From a checkpoint of a small mixture-of-experts model trained on Wikipedia.
Size: vocabulary 3765, 35.3M parameters.
Experts: 64 SwiGLU neurons an expert, a softmax router.
Training: a variant of Muon for the experts, 404M tokens.
Below are experts of layer 8 (counted from 0) of a mixture-of-experts language model. Rows are named gate (a neuron's input weights, with its number), up (a neuron's input weights, with its number) and show model dimensions 128-191. Each number is 128 + 24 x the weight over its row's rms, rounded and kept within 0 to 255. Numbers have three digits each.
Before each expert's rows: "mostly gets" lists some tokens that are sent to it at least half of the time. This comes from a sample of Wikipedia text that the model never trained on.

# expert 59
mostly gets: "ford", "ington", "bert", "son", "mond", "ton"
gate0:119145131132098108122142140132150125118123159078116083146146130115120137116088124089178137101095119149176117140115146168078116100138151125152060089091092154091101146125097130150129093120153174
up0:151153070173102131112099186145135115163094107123147136087089113157156164128165146104127086151150173138120146134152155112150140162112089141136099131139081119147130101100142159129106144092101125
gate1:091140118158168144117136121125118162122156127134126141158142124092113121107142123129107096120100158135183140088138140116104128115150096141117101140116150137151149139141110079146123090170147124
up1:103096131114129123108082136120157125137149093140125129136108177098158128142129131165158115145132155127135152131168139119120118149136139155065160098134154100154134167100118128118086110120148145
gate2:120129102149086121175159082120107138109126158076075087100122119136138108170083172090142125155140116108119139133148123129164147141118096146093118115162134104150120094148081161133162152143150125
up2:131138167097098155187123123115140105124174146110103110153090098144123128169122130126151133084147133108144165135108126153163171130096140113124150098116133079167166150115131124127140128103162108
gate3:119149152130092156114102141100134147146166124082103125117123152120134164133158138129060142110110107152128140131127179122135150151152106087162150098135130153101096134104121097143128159120165138
up3:085157073115111155116101111143112134141099127144156099122123126129099124145079126150112063115117110106158165120121141133122146149181127162112114131110140115105137146149156090117140130139142161
gate4:098133145160141103159120133132090128113121174145111140100194108154138147077081154124139086096124113150157137125083143095131092135128128092128097093091127130108115107119088074065148128141137123
up4:115089096133098149115093136136131131107136135108093102114118139096140145092113142152078148124173168148104144141152127156118127108087073160096188124131094120112108135124115168158118111160159137

# expert 33
mostly gets: " pre", " ±", " Pre", "-h", "h", " Rh"
gate0:138121118098124137136099164141130130122120081128131154123155130111139145106120089130117144145149113105140110072147098111129163097104157144116102128100166133123138131101141122117137118134114138
up0:143153086137135097138139115131131140145122158136122137143129154100120109152134122169133085149149146142140112128100161150145120138134163113139123187165096073121134125114134158111106123134089169
gate1:155124195140152114127124080119129179137135145103125137134109141100141144125119145117075094150137139107117135158121117114145130107146049122173123161117138182148131126127086163130086106136185160
up1:114114140142125162138148160113130099126128106151081128133072158111148110115127139101134129160139132079111115102156124164085138112113157107110129147160078121126123113126109122160130121137128146
gate2:180154177113137147161154120145141121116142106115097120099091118091142117152135151119125088139092137121146144115138140107094099127099120069138097161112129131133111107139145134107118120104104137
up2:119140142107081112135092137181151135134121122115171131145124103128132105133108135134109119145103121169125109129102159119093147144144099110201101130137124113171151075139112151113165086089142100
gate3:150112131104086139084124113176113135143140117079166084099143132133122152119144110135146115151090096087123129163117202120105120101118102141117135094094092162141115150079165135162106125095140091
up3:158131062116130145098144144149157112125084131106104111122145109161118116132119141129144100107096098107131107138096124108110121150118163101088145136136102123126166155101163100140099121119148111
gate4:128095159124130160098122108110102146119117113143122110088120135108144182092099181119102105125085142119102163111141168132140160121133129096118107139143133136179098137123142095139100141120169127
up4:101156133124126092095142110162103106103117131084088116096122121139136149139172154120085160109168121116119090172136146119091135115106141162109125139102139155123114086136130201120129149151120135

# expert 39
mostly gets: "uk", "ski", " Mc", " Kh", " Bh", "ó"
gate0:131140094142099118131078132113138166157116104133148123171156128124113110096060100117127143117093165125173085151131077100104147159122149112143115151151116171077126127100131142127113113148151112
up0:158126122142144108108093156119117171193150131130161124132122151120119173143154113119106110068117149100150136123143119112157137183143116116125152154119127120108101138130128139083135119123119161
gate1:107138127139123121173132107113129126118148134059174152119133094102108100122107151131169142122135134154139164108106146128139149156088158114154113105127142141082162138085115159140111097095146128
up1:110130099138077116198127108143133075110153107092127156170167138146124139134074138110125125099176161139139152154140149134094161124096155122112131139153156126123125131083126107178102120117142120
gate2:145155146154137160151128128144108156141124123124086104104124116143130079158162124158149141147130130137140109134155159171115132163154104115148116106144094157108145120093119103090113145093150111
up2:116130104102101082163140137142127099109136116124083100167095116144134138121090135121134130133146142155191108169126132084111157102140116116123174138106131114167183118131161161122146115189110131
gate3:117134138123106155149146086115085126145162091104144111139142135128179179133142101120097142158087107135172138133106142132090143106107105134160126134133125180066140110152098145138128135115164138
up3:154142134138129085109100161143127127114071133150148163116151115125090100153120174174126105132104122123077141105099109108129118184168144131118121152114151110173101159123134105120116116128119145
gate4:091131134131131172157106060118133149118117089086127115135177087114174137164109155126120150113094113096115124113160127153105159109099156094117211103121117160094085140129089113088128124115129123
up4:108120156085120128123126103158118131105173126129139155102134141084143155143084173138112158132109134150138139165128164147096125113101142138091144114152101085136124172146100133150164110089157119

# expert 18
mostly gets: "olit", "enz", "cell", "ala", "ino", "gen"
gate0:125159100130102123102149113190147125117122149128110133160160146106123142100128131150125094149147166113164139141108154155126107121125154123089114118092141129071151130091136139165088113166091142
up0:160125148172166115115123126127131143135153122141135156140105138084127133094127104163115114107095166079102117164126108084106134159144110107127153133173053079140094113136132110123154112148122118
gate1:097146141145119123149149103103106151110144161088145119092157129097126095158126126120126112153099136155097149091173159182124119118105113107157141149096115118119135152087110138159128122123122123
up1:127118134139143128112099104148178124124141092157098149154098111101156154075103127083127116141124152123125100159167114116105136135080111091103133151130091108108139122110144107147136159122131126
gate2:142098116133102107176135171159150142098106129123088169130091135160116134159107111122134114140104120124154086165126138163102141141130099091136140103142143192158149133124096113124137121082104127
up2:118141158163099141130118122128173126102093123151172155156110117147141122141106119084125145132127107154152092165084141129107157131124142120138131131139136115148138116107114134140102098150127116
gate3:141127146146097113143124087137089121113115117122162130151127158134123127121155145100113174141140159111159136163099160131117134183143128114114132131132139115136106133120153095139078068110159139
up3:083123118091101157122099103143152097094118166188170158106149127103164151082136148143154154117146148114135134114102143089164176165125106108098137110147143118146125108086143145129147109158142103
gate4:133161088104129138150118112114117159116084155117157138073107115131151174150113146147129145126102139121127120186139149114160133101138124124098112138086150113085083141147156120131149167175153128
up4:101147158108096091084133139144115090099143154098092141141139092129148148097165124148104105135156158121107165101118139156127103139118088132116169113144127130112109136088066145111099103142124101

# expert 43
mostly gets: " on", " in", " between", " from", " near", " during"
gate0:138184100123109150111124132110096159133158120138133146169162127097119146146118160159151143114107120145146062105182113160155119129105109131131130137109144120151148107122071120091108085130136136
up0:158113102144123097119118145134127112131166150138103154092085128165105176121137147118103122135145170122118094105145133150105176115115169177110148132146134169150191140146121099148160143110109116
gate1:083144117166156094109110104111170171135135155103136110147104111113142125128143107105105131168112131156150188133147141142128128117111114129134160159085111142157162126134141090110126114106152136
up1:141104105154112142131126140164094118091143140143141142115161134081172131115111137122183113101121174122112118160139124125134140159139193087100132137108162121124109118142095132156120138148151130
gate2:131129158111130172129154160083165159121124167140072114090135179095153124173101118144145140122094135125103092119146078134122079150155136124148100100128129112101132178128124132063134166148113161
up2:121160143106136142080119123114151149160160165120119129140099137112154105139154150160112154133107126116171092144070122168100138164107126121141151118135136111168197139173101137075128118166127129
gate3:112065143086114164139087085135156106147155105112146120078166158108131143113141110124121131171102098114136142130123090106097156166131145108142118101104084128136086074108116155129124134156174119
up3:119134087113142103151100138182134100111118148174141147138120078108108146100112146103109108086129104115140105151130121143122138130127139113177166104163102094131136122146135126159135108112151128
gate4:088160129133153120141154142129124132120113095070079120096139126099131150151146142153130115131120113136140135127114125086130151137151146122128102146106168144140101122123114065125157143121130145
up4:111174135150133138137118095160089126097122164107092140145123093096100147126127169118111151113080122117149157136108129098129148130102142190122156149113124107143145133123104068121111166109100129

# expert 24
mostly gets: " Location", " JPL", " Coordinates", " Succeeded", " Length", " Genus"
gate0:112107158098128101128124106164165169169106094121154110115143151110125132120155105141096098091135101062137076185092081119137125127101135116131100102154109116116112131102147133146149119125108106
up0:145112157136100135112118139114106120090178136132138165145159144138124136090163054095127131131106114067127129141106144131084110150177125134122118137116117103155142174129082086144110162125114181
gate1:077143132143147141112109151156102149133138149082112152137142125093131110169105144123140113140097122114104104110122131104126118126070128103132153144120135200110132135089116112151164107114169081
up1:107104142149130107130111126130136127136183114154139125144144148140136132135081165113150161143112139156158149162157108128091147107111155103157136136097134115140128152129130141131095115151138138
gate2:145120137133096128169139179130094121087120162097087104115136120124130101100141103128133116159123085113140108146103185129107117141114109151138121106173113156094128139140112158119144160120141147
up2:141151155118078112091145121095148148112168143150125096128084117099174108134116103127116105116139159162159128121106167128139157151137117145086143177121128112125176097147127156090130127170145129
gate3:065150131097130137094178128160134113096126148099164155080131138113139142172144138115132129105101127163172145131085134123146175141118176090148126110162124123117109123109124148148092108159169116
up3:165150116128151131128100143135147118207123104148109112143135124194101123109092109146107098121149129090118106142142167128085121143144084147109099130127091164145148143123129137124124139115141110
gate4:126186122147129100157129118180151141139109141118114142053119104143122192096136153108112095075151136120174134095150155094096148101122141128087119127140139152161128105121182094139116134144156149
up4:153163156109074133122137102124080159092157213109116161156145121132117182099108147126110156101150166109191134158120150130120125117100118138113150170109119127140134113132095141149147155104102101

# expert 29
mostly gets: "\".", " including", " They", "\",", "He", ","
gate0:104145151132064163147132122146123116111135149105098150139120149156108136117162138115141126111140126082160098140118124136105149100119151169094116080114125152084145161138134156158174124135161099
up0:145147140135183115099147142091129143128123156174159159133091102148134164107101131130082128079151159115127158095091124105157104148147129156141159122154097118136155146143117184146113113124120149
gate1:103127157125108149111121122115093157096128109119122119166084120114123140165129118150105094131104125173124127107162116143115086118127118138186096127154099136105171140109095120134115117086152152
up1:091128101134096101115161120137152138156114141118119129111138127115117111118128148112157083139110109114115096180137092130120129124092178124125159161113142123101119105123123150139121140166106143
gate2:143135081157118185138117123135160147119133099095118113109100152110153140129107162158129109100120158142146136116095081167162123167116099141163094140119104179124153125135112127109140162157141108
up2:160169107119072131154134105107146142126173097130113106131094129099105112162144103146094114151096128166131082142115121132117114103143142127133145117112135129149128127124114158132153114155136135
gate3:128148165080160123124152145113101121135156104099134109157123134089102147127146146102087129154131100082180095132075144145111152165123126151125107126122091176109135159121126137142127097133104106
up3:135153124131126160123158095115073130155157122139145133156127114084112155117127183136129122165145108097140122126070150128130147150122150098139103165174142150179159125146132123113101121147113121
gate4:082141133109116138154086113121102155084148106097160091160128104100156126126098131075105116134125144110114197093130150072124130167131159122140126085155079163133091125155141130141132151118131131
up4:097090105155118127143165111104140128126125170142070146085176143132145164103100140166125133105162161127136127147145147104090146130145107189127155137113157103111140085115116161105171166122106113

# expert 56
mostly gets: " int", " football", " gu", " event", " program", " techn"
gate0:132132112117130109108128135154117159135162130150099102124165136119120174113118133178135103105126107123170080137135158129118139128120116114142131129160125146156069126091129100119157169129142158
up0:113162122170147115100116168119167137126099154176123121120096160143109193113164097113099154119074159122154115136163164154110137173142143118138105145178116075139164111119115135082103118169131133
gate1:111122128132141126154143142109106155076125156117108102154126139109110091121128115129088086138097119139095135127158157118125149121122135138105136156107156138147140098078143105092140121135119159
up1:120128096094099151103123132109142146168129095134118121128120163090167164133102123108177141156121131126177142145145146163130143122175124150159145109128094101129162110124122107166123149144128105
gate2:149137113116146126166091146151131129166167144091104097125110155092110142141127153110122114156108108130105112129136128120178116107091111084159103140138115145092119137094152152133158117155125128
up2:099131099109110109126098103127124132102154161123126141153060110116113107113169126150132163135104120138136101098103117140123137129166128135111173117109136134105142145124139141085127130140112107
gate3:124115147133144093117131124127105156132118126095130103156163169151078144134172142062108142108125103148158095121131149121103156131122132135161093104130124163105090110190138084127124139097135132
up3:074134116098127104150134120139152166145116124118137081157169128125092129107082135126167122077093141138155122132173144114135153104126106120105132116168127124118097082176171152096119101117113134
gate4:117118144135148122146101106121133136137118104135127109122158091119141157148135146138140099138125113175123131105177141109093156158104163131106100120105123112116082128130103118120139160167143141
up4:109121130158160151137134150102111095167135191103120089156130153124124139119137141138112138120160166125162104140118175127106159165054126162103125120137111103093144163142105176147111118124110107

# expert 49
mostly gets: " century", "9", " December", " July", " November", " October"
gate0:136126128105061141130120115126152168135146079109093160134135157145136107111104175152147121123118103119146128106134073099099115126126122161142081150102094136105138136104124087153134168124165138
up0:132153148133118099130165104132115140120111153136123154134090130073143160097129146098102102095111155107144124121091106113116137082152119159172125132134098099117140115116132113141117114146106109
gate1:137138144146112152139166152123093197124149144130095117128117128130117098101129113140095042164130112123108154122139123169162090136162120123136143150123150149141110134133143121131086141115119148
up1:102095117172084153156127119135129101159171149173132141119129145094157137147110138048103103147116154120129138174155147135122154126117149141077205148132130143116150103114125103149090151144154142
gate2:158123164154101179153128159127149129126103138159078139124137171128146109134078139158143157120113140152133084144110140089153131143118103087124140107099117144117118160105130161121135116158156115
up2:134144154116163102091092119142128117139127124116131139149093126134139117166176146116100131150122131173127109127112168115170130143148159101120122108140155105185163116100177166149171128183133139
gate3:106155141111086107105135131116123087156114092118126137136165150138154119112168161124103147148112109127153103137106160147092134153141129132133130130111136191101088121170178148136130092136139140
up3:142086155141150109155124168140119116141120143127140102083108095134082127171145134117123116086143100128107175094130150140089141111145163093157134141107147123130098168130108145064105102133128149
gate4:103112124170117091118077122146097113146110138115138097098105132125215134137121152138151113173113124099127127157171154103098171119115143119119125152157106180135115138132125132133113157155139125
up4:132099112118110127160134094158105122097095163114113121118140158134097165126133121148114111125110143136120164127107170110146113124123101170109121124151123123143158149105127147159169145112110086

# expert 21
mostly gets: "#", "st", "nect", "−"
gate0:087119110115134154125132129163123104159160128146133150111111131124094112122128126086119124152111126102106123111138085106126132149097123146082118155113133185099177128115126091094149131163124138
up0:125130095127127105110131129156121107126164121100144123127053162150079162131143098119144121095080147125100123156088138126150125113161119122149102133160087102134187101143107137124126120115145099
gate1:090127101167116119117130142120129134129125115132145116110119112119137174128143125143152112129110117144136131169113151140140143108132160139135145168145112138156157137127098104102163114138171092
up1:099095148126150129166131156160134103108149154166086170120120146121125133140137116137183105105133169116130148130154123126060147115131147113125137149092125143127132134132125116074106127133123162
gate2:135114127174093142118127133144150118147084146118086102110103123104148146156120093107096114126097113137132098159114108125156124165141133089163151173169148148108087142095123113118168134145145094
up2:122169176103107124156133112150192151085102099164137125131100081136102109143145126165140111092115135137118130115107164122103141130150149127128153125120086090144180141126144152123110093150151126
gate3:119139119135102105152140109141148083125125129107150135139149103175147147124145131105131155153115089139124144135100152141086124130158133141136084114143089168075122112110125127141153131131186123
up3:101122087107118126140133117143148148121133134120153132139109096152147136116140143106133148090096094163135157101114129087072173139124159127133124152126120119155139122108122162110136131107210144
gate4:093108091128142120123161146142142138159103169139131111100152127113150131128125176110135083115084149128127117134156106089126125179097126103156113124120114161117114129116130083139078153146142098
up4:131140158116120081127141096149116131120108197116061142148131115117103135112141163177132158139145126132141138141109138100075167108115118121117146115088139122099149131137167168152129173149142095

# expert 4
mostly gets: " hig", " Ros", " Rob", "idd", "uc", " Wil"
gate0:152110122122173163168123154122110131105146105115146088149149161135123154110127142167124089113167138086138137125144113147118140150126140130093141101173122136111146116100127107109158117126153157
up0:126152161144119113118086122134155170095115127133130158143079133122128164071113149109140154089164163131134147138098096163110117129154110123142134160133099095107112156160123157122139164123150098
gate1:083155110122154093115102138126118190151077167078151121137111123090111095116141139159130133133109138132158124117143152157136141086129129119128107170101160173103129146092120137166129130086138125
up1:121083138158142133132090148158113110112135108131137160158101132121102143146115122119159147109145083120136114170106102115086126121130202134134125184097143168133120138102090145168088115145094128
gate2:141158134141151143147144106133112129144146138157092133148107165104138097134154091109147095144110131129122106139126179126167118145130159111128144108110099112155092164140121097134107169194141116
up2:104150110113135107122136103112131115133134151146069138187116130137171089144147101133133149137136112137177117136100175090161127109126102140147190137122115080148141163134117118110116147192130116
gate3:075147144105113106129098095131104106102171097114138166157129134137125115117144133085127120121135101158109127181122112100129200155133154147144116094164134116097097118134093113102083133093140126
up3:100151136145111134111125155089118144142125159162105124154093082143104089152116130130131111080159127145108128160125098131149143128137126114136157104161187087120090097176116146085126099108163150
gate4:144136118156118137147130127147122137139084132145113091108130143096132117129123096133101152135149148121118089129195122182085171122154168111129141100138125129089101112156129100130145129118135146
up4:112141166122126153154122077131121098117120181101108156081105112135116181080120160127118084143128116121121106117129137120083107150104099143118112153151131142135127139137129157130141145159114097

# expert 1
mostly gets: " and", " would", " but", " or", " &", " They"
gate0:131128166105080117150158145134135128092115104131088103108145158116116126094115148106136134180124133113100109149134115125169105142070169140139096113122090149126124132057148083126141136157139102
up0:141124144115092114140167137115112155105143106123148146106137109146129159134071154139120104136096100116107108072091106128146109146110150119118130099114087081106102105112143132133124128104120121
gate1:077124146152097108156124107159117165166128164109103119118092096133120103128100132144135081136100126162149146109176166119092146105149158106133094157123131174093122106115100094116132092141122157
up1:134098115166108124112085152106130103168136118130111119127116138118139121112142158100142105069139156132143105161162168145092155124126124076147165147125118118129137137121106101153094106131160151
gate2:145145125135142136121093101128113121124114132118104132141113121127123096136151129132133096107111150081117122162098116161089151117128111076084110083104120103137081169163130152131133167142153139
up2:151148126134128132142097083110151145103107108132144137131138129141101114144126082145129086060073131141139145138114137114153132133104142098130146115120141110126138114130158137108127149180099142
gate3:140113140106138118195160096096128131137142103134166138121145095098107133142147134127109105119100109124152139122113144120109117115107138105131098111162140163094097118145143122155142093165145110
up3:117155166170111149161162113144067146097116121165091128099119069134087151111115135129135123119107103131154140110113123096110151125058123108106144126176103134133114088154110115153099121145145111
gate4:078149101148155134108099062128135158075144101160094112161101108104126116152104112129153112136148124136117125152126132092122135125111132108140137092139112159104126147126144101112117169143143155
up4:146145107087138143154132134123097076130111140131074157141172132136082165096131154117100143119135132151144119143151151106121123117143100174112133134124119121147156110107084155093148136099109084

# expert 3
mostly gets: ";\n\n", "0", "2"
gate0:122110102127150114118110152145145175162144138125114134133129101118134172098151123144107099129135120136131120105132105086156142101100154131103112115125099143087127126123084102077113134194130095
up0:140131136130135135114133160125167094131134159112143170124111146170116144116136127129123111104091146118110138139135118174162116190127094131111176165148117107147112099122100110132118102097094106
gate1:101170118140102143114131127133098134115116154103133148148109069103128089137141165153111076133094117119142149136136149185115107127108155082147126185092129121125108120129127140123154087116150092
up1:104129149153132140140143126151124090087089115194104132103090152085160123101109093089141117111091145122146080147149103127134129158132148121144124115167158108136111113098110100148112131159136119
gate2:124139138136094155109076122185120125140120147129091131137108097100134128144129144105149116118130166159147097132165141154119129135132124101133153134107111170171114116125140131097141150117106108
up2:111126126093132117195122109107147118145102104136081105176113141120124117180171135137122106161125129093109113145103153085107099168125164143130144090117165084121163107140115128137149118156134107
gate3:121122121119140121144152125182106163175118071106162139165097088114117122145107135148113113142101100128164164138105122124121163112162143116170117151097144164131132108132137136087146080146147148
up3:130124109083150140100097118118156118097111160124098152115118149188132113114130161161108145122114121135133130133091133147109116169132132118112147130119121134093126137094098217134110120097129156
gate4:117086136103123068129120074130126133139127171134156115140127112141150126092138127140112132113128136183119143069134127117130159117168108128153112110118110176109100075119165110157108129132104126
up4:186117159121137078147164085142156103097116153107091166115129152094080099107103134120103149158162139156133124148084140133113144125125057121113141156164143147145156114107100151122138158184126114

# expert 7
mostly gets: " N", " n", " cl", " un", " sub", " ob"
gate0:151134163150135136127128125155126117166160091138107074150170134094092128123133143147144125150119126130143081144141146146103118135100132175090125092102134099164108133134126142094104111098126160
up0:098148075171108150165108134102154186136143173152153145177085125124131152134131107129125114148127146108103150165103118102140126169139132168127115131129129151142134117147137144094137121136135138
gate1:118116138132125137117118133131095120156132158085139105093146088108120106138151133171108114168123143131140151144106138179130158096141144071135123163143142151116097121098129179141139104122146095
up1:101093109132124120129142074152149081132127150168101110100113149110136148121124158167129123084100134167112161143144156141123140091122128065099144142133125108124123137144152112126132117135156108
gate2:162169143160126120124130133115107121116112129136097133081140109122127126155130157132134121144120133130108137165116146162165126163128126081146181127144103140126108124118150133095128123142120131
up2:104149177076083142159120119147122174117090168113124090137093124124110128167159120128133150132113143138140080109111150149134149096124141110164136146103106116153161142140093119103126091179132091
gate3:107153143110085101093166139124134142118161133119158096106107125105170173163156153118077168092099134133127093137094115135104133149131131126133136134110125139098073100110126132149114121101153103
up3:153110104144163157135126140153123140155120084138148152121077139125074116098144122132113118093117096127121187122153127122125123127157130141139151138154092076169176135143178132129116137163128173
gate4:099101139120089105123094102124079114161128122077080114093117139134155155120099153145150132140139127121137156179121118094179160125172121111183105171106117135093120126130117111086132120135104131
up4:153133131147115135118128142172092101100096153123123158132136139125109172135133160105159165159148153103121132119107126094123133141105110126081135126156139136114114129122104131116118138119086125

# expert 2
mostly gets: " dist", " ass", " Sa", " Tr", " str", " Ass"
gate0:134135081125100135113109155143094163106127100156124122164145099131081119145149140133117156106089150112128118108101084064112127132118168101107132065154103156148082153158114133135124124118105162
up0:160141091141140114130106125143135128098131126134117177138120110133134178057149129140090136156114157141136112123105148094105149142137137125117149131171100102123174159144149133133166164171054158
gate1:153142171169104129137128131113061143114157167091137111150135129084094173134068135122142117170082168167104128078153134175152112098148145105128145121112131129105162072126104085116136111098147115
up1:085129133157139154132145146141157116116144090154114089153085153117166122084123130153130098119109142110136138152129107138100114151094143137072140145127128119130111077127124107143131152125124092
gate2:111143106115135137121106135097133163120112101130127147114069164128128117132116119162149100121126149113119136167112160110138100110120099092123158096166108152136127123117153132092179117159132099
up2:124141157127075082126128123130138120127127142119158083122126050093130112142159161140139136112110147124164103094132162151090169163130119120150130149116128111151122146105101122124094083136155188
gate3:159136116113082141116119082142124141099159090092141130117133139156133085159104101129097116158110131111139127150120147160168123148139098140137112104112107169106079110079160114158130105117138126
up3:159148132099109135115143097137162091135146148129106144110127087159108134100140164134142115107126059122131135121148134128092157113104108139103127106179100146160158146140162097133131142152115078
gate4:127130131155143109135095120158123142089103134145154118130183172101144105092084145077141111126143140128160160076124168143135138111108143119174115126121135140119076078117182067115139173080143124
up4:120123171115114102150139145111150131136104094093128128119136127121122156105146142140079149120129126126132090191099113159108116107123098142097149134143113108127171110138100195140148125110140102

# expert 58
mostly gets: " sp", " cont", " film", " act", " design", " show"
gate0:110135169133160123152117107135168128126154104144139148103172129116139138108108135203109151124101111118142097120124111100094129133128144107123140072139164122111139129099118103087143156144159100
up0:127175161147108106109111127155138142160158140114097167165141137129162186114111141150118142166096140109141144121117109104113102164111126108121125130161145126105133087120151187117138162105146118
gate1:100171117106093166109137098125111121127158171101121152145137103122099108125130129144109112113056112130128116109141126133116178168127174098184127145114115156131138107129101142127103117118132143
up1:121093136122123116175137124138135116098141121144110126121121116124193110130139130120118135137116149157141124142149107089071113119088159096156135131145087153124108104097066097146130122122162132
gate2:149139125142127160155121102173123160125089150119076134120124090082126097140107147148119130122068131154117137134128135144134103146114127120176130174143133113134145163153115145150114122158126127
up2:090172128123100105147107124096113140157122110131130108151115130109112096128115104142148169109157147121147132130173125110109150131132139116137125150107145103161137127161165084149109136089132146
gate3:135098118096095160152129137133156109146113132141182112096130163135147139101141165122123132133092137091107129117150141111146097148132085135120090143145133125122087145117137134142120059104121124
up3:146119110109103159141134123109184138082129109123107100126098112150099125130100182137145064096094107105097132157121113134163125130107101119121121161165106146161127177133085127146127125124150132
gate4:084160127091128112114147085140117150107112127153134103084085128127164109128128164140137113143153152124148112098137171123133115141165160138115116120131134167111087115136156135094100186149124134
up4:159145120105107116119113157158096095108109143155128122140099114118106168145096142129136140112122147175109104147102124135095111149111085175106106160162110089130068114099112151132127133121105124

# expert 9
mostly gets: " new", " New", " rec", " fre", " architect", " Rec"
gate0:145138101171089127152121180130146124137103078140113116146153163127100163113127156188113108128122099081152092125140106158129131123102127129122139144126108140153132145132138137113168148142128110
up0:114155112156104119092108120181155151134136129125129095118077160148108144133156124121115097086156105102128093124099143148119140096131133135155151109139110094101094130105166158099143147146080159
gate1:124114088146155116130147105127141174126166156089107147093133162127110126144106126084132079123102110144148152145120119130158164125150159135186122128098109140144124136036109086120098132092093119
up1:097071147118137099100129156130128122123143124124096185121089191127149158135121116064159137123107144119129130149115124131126129152120151103138155129138124143095133126118066128142100148155116131
gate2:081154108133091118164129130135158162104110103104091139105125129131148096155165123114179108130100159170166127135100119115119110113117145106126150118126125119129125175119099128159145116143134115
up2:135147161113135112118156098096177109115147142104122136146137134146182152163132158134157131147139084154151112120147113120146111136090120120119151148159125110118117153099130143121131136150116096
gate3:065119140134113164119149145099122104149130122123145168143116097136103121120129122095094136154108107105161122154108131159109150139123154105172123062137116137113118134113135161139083110142127158
up3:149098103142121117114112150063165152082133120148113156111137126113120105144129120151105118113123104149119112138131117118147129188133158099086121114127152107134133094112116125118100153138115114
gate4:093169105142136125090126087176131146126139133114125107117144094112136130157116145114105092072164152126132154135117149146155136147133171156130138130081104138127123120092136117170136135155134173
up4:110129167149140130113135101182129096137142166106077139116131102113114130131116130169095110128161116106078131148171108179152135112115118159100165167120109125104098165118111154133136132142105115